config.toml
num_hidden_layers = 9
hidden_size = 256
n_experts = 96
experts_per_token = 3
d_expert = 128
d_shared_expert = 128
hidden_act = "squared_relu"
moe_layers = [1, 2, 3, 4, 5, 6, 7, 8]
router_score = "sigmoid"
normalize_top_k = true
routed_scale = 1.73
balance_loss = 0.0137
balance_bias = false
router_noise = 0.05
n_groups = 4
groups_per_token = 3
init_std_router = 0.0167
lr_router = 0.000771
num_attention_heads = 4
num_key_value_heads = 4
head_dim = 64
vocab_size = 8744
norm = "rmsnorm"
norm_place = "pre"
norm_eps = 1e-05
positions = "rope"
rope_theta = 5600.0
rope_fraction = 1.0
qk_norm = true
attn_scale = 0.13
tie_word_embeddings = false
parallel_block = false
extras = ["capped logits"]
init = "normal"
init_std_qkv = 0.0339
init_std_o = 0.0421
init_std_up = 0.0486
init_std_down = 0.0486
optimizer = "soap_variant"
learning_rate = 0.0102
weight_decay = 0.0
lr_head = 0.0102
warmup_steps = 50
schedule = "wsd"
decay_fraction = 1.0
decay_shape = "linear"
final_lr_fraction = 0.0
batch_tokens = 262144
max_seq_len = 256
doc_mask = false
train_tokens = 2115000000
max_steps = 8069
dataset = "wikipedia_en"
Below are experts of layer 6 (counted from 0) of a mixture-of-experts language model. Rows are named up (a neuron's input weights, with its number), down (a neuron's output weights, with its number) and show model dimensions 0-255. Each number is 500 + 50 x the weight over its row's rms, rounded and kept within 0 to 999. Numbers have three digits each.
Before each expert's rows: "comes before" lists some tokens at least twice as common just after its tokens as in all text; "comes after" lists some tokens at least twice as common just before its tokens as in all text. This comes from a sample of Wikipedia text that the model never trained on. Tokens count by the router's weight.

# expert 67
comes before: " of", ".", ",", " for", " in", "'s"
comes after: " the", " The", " National", "The", "'s", " World"
up0:479591433466594475527409395589481443475455496447514489568657559519510490558458504508477578558542536433532487544505525617524559512469420467532414553540485434596534469569424468441520544549541485522457482507419489474466454451493520567447505444503539566497531442456437533452537541542442504507443494493489546482427538546507516419478540377515483578524474552440498578636514523526480459504484436582486499490554474514547549490443495403558524441400513489453574468557526531431492463574415540457387440447553486515496462476511485346528541517488482493491507475564511535500518530561604505455449568556514422470592507473462552501572463501473421449455551474553530471449560464461467522533424568567475490460455450507474510406575521408563500473530498428457574491569523459500483538526542501
down0:561382553542450507563571565425507478607501506422524481484417436503531663523584453409506502435529439477542559569467539483458445454586558463508608425519454482504461506508513537539546575481505529477427487419546483481496548524495547485519461476467520500545533390515550508423544488517476401462470483501454516475533436528571492494534458514481555451512584441554559433464504536491462447407491502465443526466421514444445484475455531493513638525565478488465421574377537418492521450495453521545545568506592470521522573587479492519545559474485520470503492503453579513545487471598529412500499480474483507585414488555447481571495520497409607485483559485399449465496537536534596485526509430524443518470567497506492508484551537451526489423539482552489422440471518545533498386424629498

# expert 42
comes before: " |", "end", "in", "ending", "it", "ent"
comes after: " |", "|", " the", " a", " and", " an"
up5:528499523506565479516447555517545508521652498460592560526543457556465463506518531465506540534505508495548529536473597513451605559476509451448497551543547480486672537563612493492497531480514460429497507497444477482552461423540483413416487477470576477561499461516458423374501559535632570415515581468523516543489560513456501528494537400569432473521536478531444514438462535465424503652568516446452489509393523527456538477495490495528564466474506526452513496476534517504496544409558540510463527557467575451453539594473451523520471564482525503511404472495505386425474597429491555518529438557433496458448464571522539479501405590556519508564499430470585486483463553500514438464533522584500493486564514527472504511583471561575496527541592553505599448524407448459517452518470471
down5:534528491577513507498598553441547470492466517528438423552541538503512514479447566510557489423436506450487422543516507509547450548555481380497519482451562598474453445478486451470496464530528403478494581520526521562496432535507547504357497422544559582482511488543421550576555580599464531449487501541505475441459578525585572516583400485562558487563399552520619430528530417458473415491470432492504396522499478503445476484501518579530483491478567489532464493502609422425502482438450558455473495475497513537465537399493518481522467534427524524522573498559522486448524531539509594523474486471543458478518445579481478512478568535581457512338442438474410501437500522520532462531535485419422565536482429442477443474527505488448614443488500496486436418539608514527536522458503426

# expert 29
comes before: "-", "|", "\n", "|---|---|---|---|", "|---|---|---|", "|---|---|---|---|---|---|"
comes after: " |", ")", " information", ";", " (0)", "."
up2:535476568473467512475543538367480522490439528548490502480500523499503495483508529612591536496555444550517547423532491479436426460414501541518422478510572478511590457554522492600502559507515551554481393481472454480459572428480457546483551528496492512479490442414413603502499481591508536542535451560424490462614508496478541509412496562557524510636458412506504396566436437476499461537486529441455492506556456567390515552486478544482405520470560484571535459510586425403465554449513554550435495578583439517576517534530567406502488525454539491608551481527401478458557581475526588604399500519451446455503570519501515470522435533483518514571430458599469476545574534493431477469535500523502489491501549587495487492461441486523505534442517463483520571548532561515576469486413531
down2:514534471496493489470468526466496548566520617477461565518436524457489596519482384558555435441551443522528497498482482445631501542543445515590484443471568520535609419499447468594544484517535514495456475434476535508509496441532449419557432417553531500468494515450537543467525522434578403498634532440467473506560523460486493567562548507486511416503543435594493511535571563459603624502506486495492519449488586462547549561508596565495553486532465494418532517645471480458592547477442471479472468492530524498417451518572537465503569471531480488405487492523458648452560509564498526518526568526503483578569503442528553511576485579483498459518506548493553471450450580499471558510448509453506509415518496473462458547535526513539612377452463429430548448493502440465490486528427454

# expert 82
comes before: "\n", "|", "-", "The", "In", "=="
comes after: "\n", ".", "==", "===", " |", " =="
up0:452486603412463483501575461505480472490498574491405484433445479501506592538541459491525586526424437436498467479449520522523568458403504500419532510496510421513421551519475448411487562538583458512549570499577420483530473484548510421524535539527534449445451509564471441546582497504456506432449563511423460417455489560448489447415510490530504546484507577518547504639506412509441506459480473451489543515602519549409502502537565572470582509533486472493458521477482428500505536480522542540466554499542546576526467573530562480472456473494573548482586509501538547604520465459423555513475465530628431510453444480549513484544512603406587468386596531534539508531537494488539506521520443447554454556513503427529581585474523450514532544539594489449576467445615460565527569569530412
down0:578502525509518536365423484501561393511487464525527460554539550494427457489532445480489496481554650591470494489537544457438405512550442459476362479540493501554508515402454472487456454548432468469597630461477453531497509451539516509552540471491479449520504629471546480536530552530431437443459547444531589548538484507491425603508478616475486353499580554438454467524451519595493456455492477433482502524505503465533419462466501468525441517557502507471514585534448521553496434533591487613524480463529513557466570435548505434567462557492460520419473529545538474481487503462555487374499472449516492526547512521493485533485529490600549495514548549496523519506434450496534472502619528498533593520511530548579460438433526470499490524480484569581374494499493523475542526602460423

# expert 60
comes before: " of", ".", ",", " and", " in", " was"
comes after: " the", " The", "The", " his", " this", "'s"
up0:476546396469469458421498479551383404522434557459468477532487427528562495573423529576445507500514544528463509516523471457423580505577310522499554480513502456462498548543435487418498503456421554491595541496428377604470451521386519577531446536463426450512442431541506484462496529481456461481506520467584531588549539498513503484419554495530499539460447541514510492519474448563522545424546474533461487516505557491434521534482557551564409528508549487489546542570525438440551488498501561590459414432577463502525525482476495475480514506464436549568551405605465430449457532508460519555520496521521455534503486542481489478501442497508504487523581565532516425449503563462470545532542517535446455549573422582481452403473610477428449445585476435418509528568423417494500445548569536
down0:524521510496531424534487555420476483487468618475618499479516555569445402471449566508517442450515561447530499514494516531563494574446560598519590518527507596480407536442583499525542518498551458558456439571556463579547548424584509475501433463397511417458433481467575487573497596453536516481493537497550490559520561521606465510484492476499575501450494460510494478541434569449473489517474374474456577472515453537515426407492514454479505393516443521472506427531496409497468457579475449496480512474510545437524503456384450524428555530494539583481434426616552579584504522452538613506541510528538495434530486470556561507476448442449489510427582532456502568505451490494549568513513456434526397414483502492483568507554487409617451505541472446526484453515477568500429470488492487

# expert 8
comes before: " |", ".4", ".5", ".1", ".2", ".6"
comes after: " |", "|", ":", " $", " (age", ";"
up0:466370474511495500498548540560467474505467448598603577525477504525556494459548532543554541526568492510441416531499478496506502532492537481446435587591571452515463426552473509582479541484471463568558530555468445465506416416520450515550469515543562554645501509479517542513490478447658534507447527466508580496480430551535489518448545497421492546490450518511469520604408535485495529486497431486538454467578464526414546583453478643558469531501474489554563541493498450508488441439389447483408483542483497499519438431548492475452465466491469571488448510532422489507559474488418491460457570453491544405477536562512349436457495491561539471435548516570520571510462415435454564577497495621492509486550559572441532446487510558489477499554475573456494572496584567570484476471538551
down0:545423507565570537513492540512439499573541608471483453539504612469458568468416406509410496420471435556594576448467421465471406481562542451523652424519477505511499506494508501533531480442524517445566525524581551457579532499458542450489513471427476460472545461575500520558535534588486468424471430468617533477475471438559484405497508533458492523446512525434467510485519502422571526516518523502480421546464476602534450426487491462446451578476464539594435486438494552544507507443535542473625437555490487440558482535409397461420487557525484494419600604521567519448411539428513540528531462483426493513535551453505544400517594558473387449422447487470465435477470546497503456478507445487506505417470568511515558508475468520442485573539465509547538523506528535470474521532532539

# expert 5
comes before: "ed", "ing", "ed.", "ated", "s", "ed,"
comes after: " to", " was", " is", " not", " be", " were"
up4:434541593531563550487549533473524520492574407560510448472463423455490524526417433451516477562433563507519438538499495522456505600521473493527512497573507508454548490497514454514500475595526537569488479505424546467516630512451543546436563515443519524556480540507495500468429474493498417524571527490433499435543380460549505566508442429499550495418555473545472443461453510424472486545567460465541470411472473505430629439438517474514583526570517446514531520484543441516500542599428598541567562581576467526543507513395440466544438527463536535511593455482502510464498494592463553513399502548538587575536445507473657454512502559476515456507525512478464519627449608488475553546511460419530508579528490502460577535469478509477473482541458410546496628586533575466506529483501442
down4:542438465418479357484504527516539446473496484576550513440469449589476408428493498593461577493542562450439463479484467452498553468505480488490421588513473555565468582487452378498500532540445466553519534542546448509593462514473473414571501474460509487467482581564518566505481559535569517520432464559528456587529462436465452427451581433452481489450361458526506543464521503588457504511546556458554512434512501536526443556515545497502416546408439502456479450504447499445438422345443508559416437470518521497471529562549438551467430499514544486564516596536470483529635556468545474501499545445588399474546446499502488477433515384505468516495485511490560537465525490473512511554488513544526509407415510534413531508533482485469447508501487586490355530509497547401508510522448504

# expert 43
comes before: ":", "\n", "==", " ==", " by:", "s:"
comes after: "-", "==", "Personal", "==See", "|", "Scientific"
up0:434532483628661441497556457411534527549572434528523470528520482401487437456432505508470452578551446491472429438468502569540494521504451537507515540419495435470450508498451505490495601479502456583492466467598519446382511495583516410498596424489489464602485469607515492557462468519560488529518487502543540513533521542441477521500513538468582526487523541536527466509480552418446492518468567546432518572622473437453572496462483503485451507456492462528441526459473510471535461396477508561497518494594483471601597511469476543517515585566589466472546511477517563549520402484493507518526551622499475485546491566468529526575441525564488493516547548541431566490435428475439354408483553414449511450563558504503455475473490557518517492475511465616463446522457397550495518456545538
down0:431495472515500514462461374485348435535524549543459480475500570478460441512445372517501479478558444579401566482477479383491523482538482573374551478548509501396545573467459408502430478574493610466497481456507521531510496503443498518503475525405479577390512515545543542466551535527364489468464543536491520436541553507534596478504527417442491517432528457512451449481413475549542517553484484431515573533431556604460499457487517546540607474529465535555495456478469541443528576482499556449485595377485476496508515513476464497490482536544481544456435571407498546456562395498478385461477440501464522488379522415453476495452472499513495530558470460465446501522429572511458595530550557508462475486507464486503587519468567481560531474531586420496476506483482532554473499439456557

# expert 90
comes before: " |", ";", " votes", ":", ")", " hold"
comes after: " |", "|", ";", " Total", " Opposition", " not"
up0:442419585510480473402532468407461537564559494501521592500508460444528510533548421544466512428562560509452465446545443605440533385447388454456501558469539420490460462583452437497546596471445523448538551543501456518470537405511456457449461537563495519509569599647502530563530520483434567501427519517421508450430465502420511552582506444515557518574520468444525576455541465442569501437560503549487531473553473386481514566516474483523487537541521503422577586518532489595465514554534486577494540454520420458471452452478551454510535572502469406557535455506532544573505571511551529485505534418587548512509541532440490534509430516511580445448436512547616430448478484446482478496525527532479496502487464487569544500535609499480468451426475541573461581476484412506509497539441569
down0:462485516536504474553523485558503553451493467439560514535508479534446366574506447488465522483476475512494506489414398425445436493583463395470553531409458457512476427465506462533509557509515377521509508552496536478478458470553567438499574484563537522473455497470449538544465500527594487496447430493476579443511483558532423564444494491428467592639517496490571487535472561464536486488464518472513493528505450556559494447497515441504531504472513623506556340437501394538429516436447454540506488597457577452455584525493503435503376399487587562470474537571530480513446450473452416550509514519505500472549512465537459520434465567530373537571498407597490497505481511608490461496505574487488482503494550482469530635522529532546553531525521462463589464555377527495417478501463466

# expert 66
comes before: "\n", " |", "–19", " York", "–201", "),"
comes after: "|", " in", ".", " (19", "-", " (18"
up0:380539480478541572433534590485539471537561510504485539498480444561411570567534451499488538528501579577557453502483443572531500593503553485470567513549471539510490522514504513498557464413470517499492552460427381481564563530484520488586484504479526589511472473567629501509499509488497505460538550516528562512434543551605519540475538497552471507565517507522487327536422488457484578503505539557483580578431576468443615478497502593516503483539466571485351522533545420468465494501507516509537437566580466460518647538552551574512499556509533507420537581396547520430454486526493602543569495561556467418511548498533442438509513465562498476486550476506499510571535491460404518604488429508544543573537522508431563504449475456522570473458526518512445457449500562526474553421505435
down0:537504527434526435578586502465559511469533510407497432463485523448563461470428553522559529533493467522456450577524532457518579437446499449487466486487580478495469446486518566430510526507575426497484467484615503474434504457523496504503486457532451494510651490396397505445525529480495411447398504450442588518506476531472474450514496436502558452449482461488467647502535452441539443464538484427551518460514490435500430538494544441518474479438524421430528478457497540599500520578444580487564507451457443499473457446538519499474471480588517491592450405542449545513562494546479510445455446539490526529561396527462543469556452524527532552469558621492398573457508491423587499428490562441400591494528463510527417432442539444533468436577574459439541442544550492505455573390495530

# expert 32
comes before: "\n", " ", " %", " Votes", " Notes", " Pts"
comes after: " ", ")", " Votes", " %", " Notes", " Candidate"
up1:515472469531552462477529540489441470511571528546433532595441463566455424483394450458516589495496582549518470545518491474482393485434484604527439377588510573565521433470432414442496573522498478502519529496502529461486523476420464505501528590577502513469464519526539462532547570439548555527566462525539427581528494523520435426455467489481579502458505509481533593544576451533473524569456447460531421448494432541471436533515594500436525434532453560514492520572467475452550545523573509511445498548546470566490439548569537454552453582482412526549472545548489516546517486477472514555433436488575435550464606558404436499443580488583556520516427467449519432421421491558426423512531597529562437550497488587507539520451417503529477476402443446410531566472572553500466495441472495
down1:570384505490481435498534450455483502437507540535430539476439435533515499474517454559509475458550553389415520491517465526512512555506470557525502517473439455533472506498521623540562562482576460557380566493547547517558414541514486535589496494442468467477468417543471528519501535474551566548427604494449457558453553438479523478480467528473503451515512472495568533488532536559553540490478494450552471502573520394407460540448460439617559485457459539497476502547564536380448517422481524560450539503518430536390559456511531445442521397473485525463495385543580516523467533502440446487458484503413465505411481508516638509443482458431463484465480539461479564553506467491601526522495503574356600596428421406550507510467542567516535531516467481445557419419477566501498507537498563

# expert 21
comes before: " 0", " 1", " 2", " 3", " 4", " "
comes after: " 0", " 1", " ", " 2", " 3", ")"
up0:468536470497506533475454532570557438471521602549526495550484442492469421565448471553396566557486566508509462500526489476504480494522493521473461496466531443518478336502394435472625526514539487550449444541581521481506489496452549520418527437501440536414440623472521488496508487616488621456503478495397558490437551529533524544470467516556458522558527495552535503426490439586632511518570515477495469447455461540454449577496520568511522538465497451463501553496450476516529522402517478584515600541502481494487529578509577575552562582521542582476532481536620525443446609477497497483563513527527500458514507543441543570507428468477436430524493520577495521571457603473422538455482410469489436480499466569630490520441484429552478503453515497417448515532536353473483494478543507
down0:460547504525466436500549451449556470539445491485523442481545453521634511539585502379499479552521441498477549490468510514449546552525589582476558475508479576574426598512496513472536553355536366549488438514469568495395440484561436549551573522504506563468510477482492565520495431410537515484532459541550516499512482462495540505516487421498417503539503487628634481441469525405590474497498518459573534536506485437586480539510412517447444632488580469440531463457521486412471486424558555513542491545468548474559552416494477554561478471579439583442512577423443549446508511468484484570506529457470496510505534461596409461466450493498517509465606456553534472541569481553445498652495562525472463518468495462506493534388459458506473503530490497523481465520454544503458552538556474

# expert 80
comes before: " of", " in", ".", " for", ",", " and"
comes after: " a", " an", " A", " first", " one", " American"
up0:504558444498486517447523469515598507429550530488486413557499516395489531505449464453519458524476613573478474538527422592567521408468491493558508446539441517431477495573538521525489458516508467545683430463447625539538489502482469468520529499467430448494438503514503494603470489491510509434507486511568388522463447535503369431507497416567571407573487515465507384519546536401520474501539473511485462486552484573405524573443548550461508483534489452478559526525528509498435521535521493375589407545413509485495490526555448518517465630533478468502502447520497534514512586520496531477524547497449553515471467536593526497473441538464509487433482536459437390470490490602475532401471629479520458473473487406600553499584510521566481467516480507502585491552462506441530524584561514
down0:447590504555477508597536512478513557461416511458604483483466546495412503505470576534392440529467512501441539469490516533461489505521424490475539550405438521525448483464479560523657494560519567477527535473552602422538412511516518468390610509484463468596531462503428567598556434462510513565451505477506515470516515515559525526555526476624429490484486538511504415546475415526494506522507504530392540502499545448515438498544507439484537503451522482541473619520481421541467427520567416433522556528521507576549404562560557506509476557498452516532404522502454507488495412455436429447655535498559501453471479491553503522544541593474551603527520508516503547430508449498475563509489603547543460521511555492493592530539546448478503407480587576471504480512470492404604532523513492

# expert 20
comes before: " to", " by", " in", " as", " on", " with"
comes after: " was", " is", " were", " be", " been", " are"
up2:428508480578454492540448501473504478530538517609438519487458531445479540512430473574490534541520558619526519477474464494521517490461551506503455435464440501468438502469515506559534479439465532489523491365414431434449447500492477514609520602491428488458560484585495575546500577544529504445469521526483574523519549574530508480463457432548503547452441509479526439454507496514499493480504493479560443463420464490523437511400564567541436399538563492385498542486541535602519519518396550553525452500463514541436577460569575527543435553526435545517454523470500601590465505569597431545429401486536491577453503530473504497396614599501469481489470530543407540481461472625460459421391454511515482424511548499442402578445495467563521511397518566470539488477526436547497465545479479
down2:530475508518498556456439514476490548388551382545454433565572531540440561543504502626434458462607448409510522573417537525543484458510528461491551421412549506532490419373481552546456465419449556472554468462519551442554536515399416405480555523511438531525580521559522452432521533481565419446451433489445467577537495467593492379514500504509435542447545491525538485512501527471460468494543432501503566530476448468430487509527443460464503427480510491476431456540546560482432452572503509455484545489460537398543485447500471384542554556491483449468464618426517415522552449461513576487547515486515523542524389447472419512551557488490576517493462580484484474463475441526478409512560575415517470571521560428471429530511477499490423493504591520497530520501463476509466467584535427

# expert 25
comes before: " |", "°", "th", ".5", ".0", ".1"
comes after: " |", "|", ":", " on", " /", " −"
up1:425600587439545562472459445595465499485526510461522590544523552460482425499451459487545509500500502398572404531527461490422546487485565489471518534446516456474406477514466503533519484453594472461470518548514551537577492497480480541495548388518520405504572522565416443529464522637481498555554527534455566425542437541579596500488542485486511496532537482462512543513536618517541403550493510528598498589449564481519498456499421547458535436540453465465443530516625467505534529472581493479507482471470524481547553488449552479474457543505470531596549493474478552493512558453480546470463577492419465504501532480483491437536544665498446561498413460491437522452481482460635592509522471572509506514587450535394521496502664437503494496516554498459528429517549486472553402569511457
down1:559625468399506493443528464533555463547528513420462572537522562567529408503503453442508496512505500516617438492506439490434463464498490472574491343501433454486485457498530523602487502468448487505523530469530491528507424571473540524523455440525489495491520511506559529550475518562400431587440517507475487471528533600452485429532473507435512598490571491479440492491487672509592449612494524487527488429506560562583525570540568446518494507565489374471363567529531502508562476461465520490437507512543554586483516462503475432506511464469445408538531453436496490437554515530492457529457426525517517490534586458490480461488560507516457535621458553578522526477422429516581483424533457492443539569465537504455511405541559466492542451505421483488573509542505520519563526641533584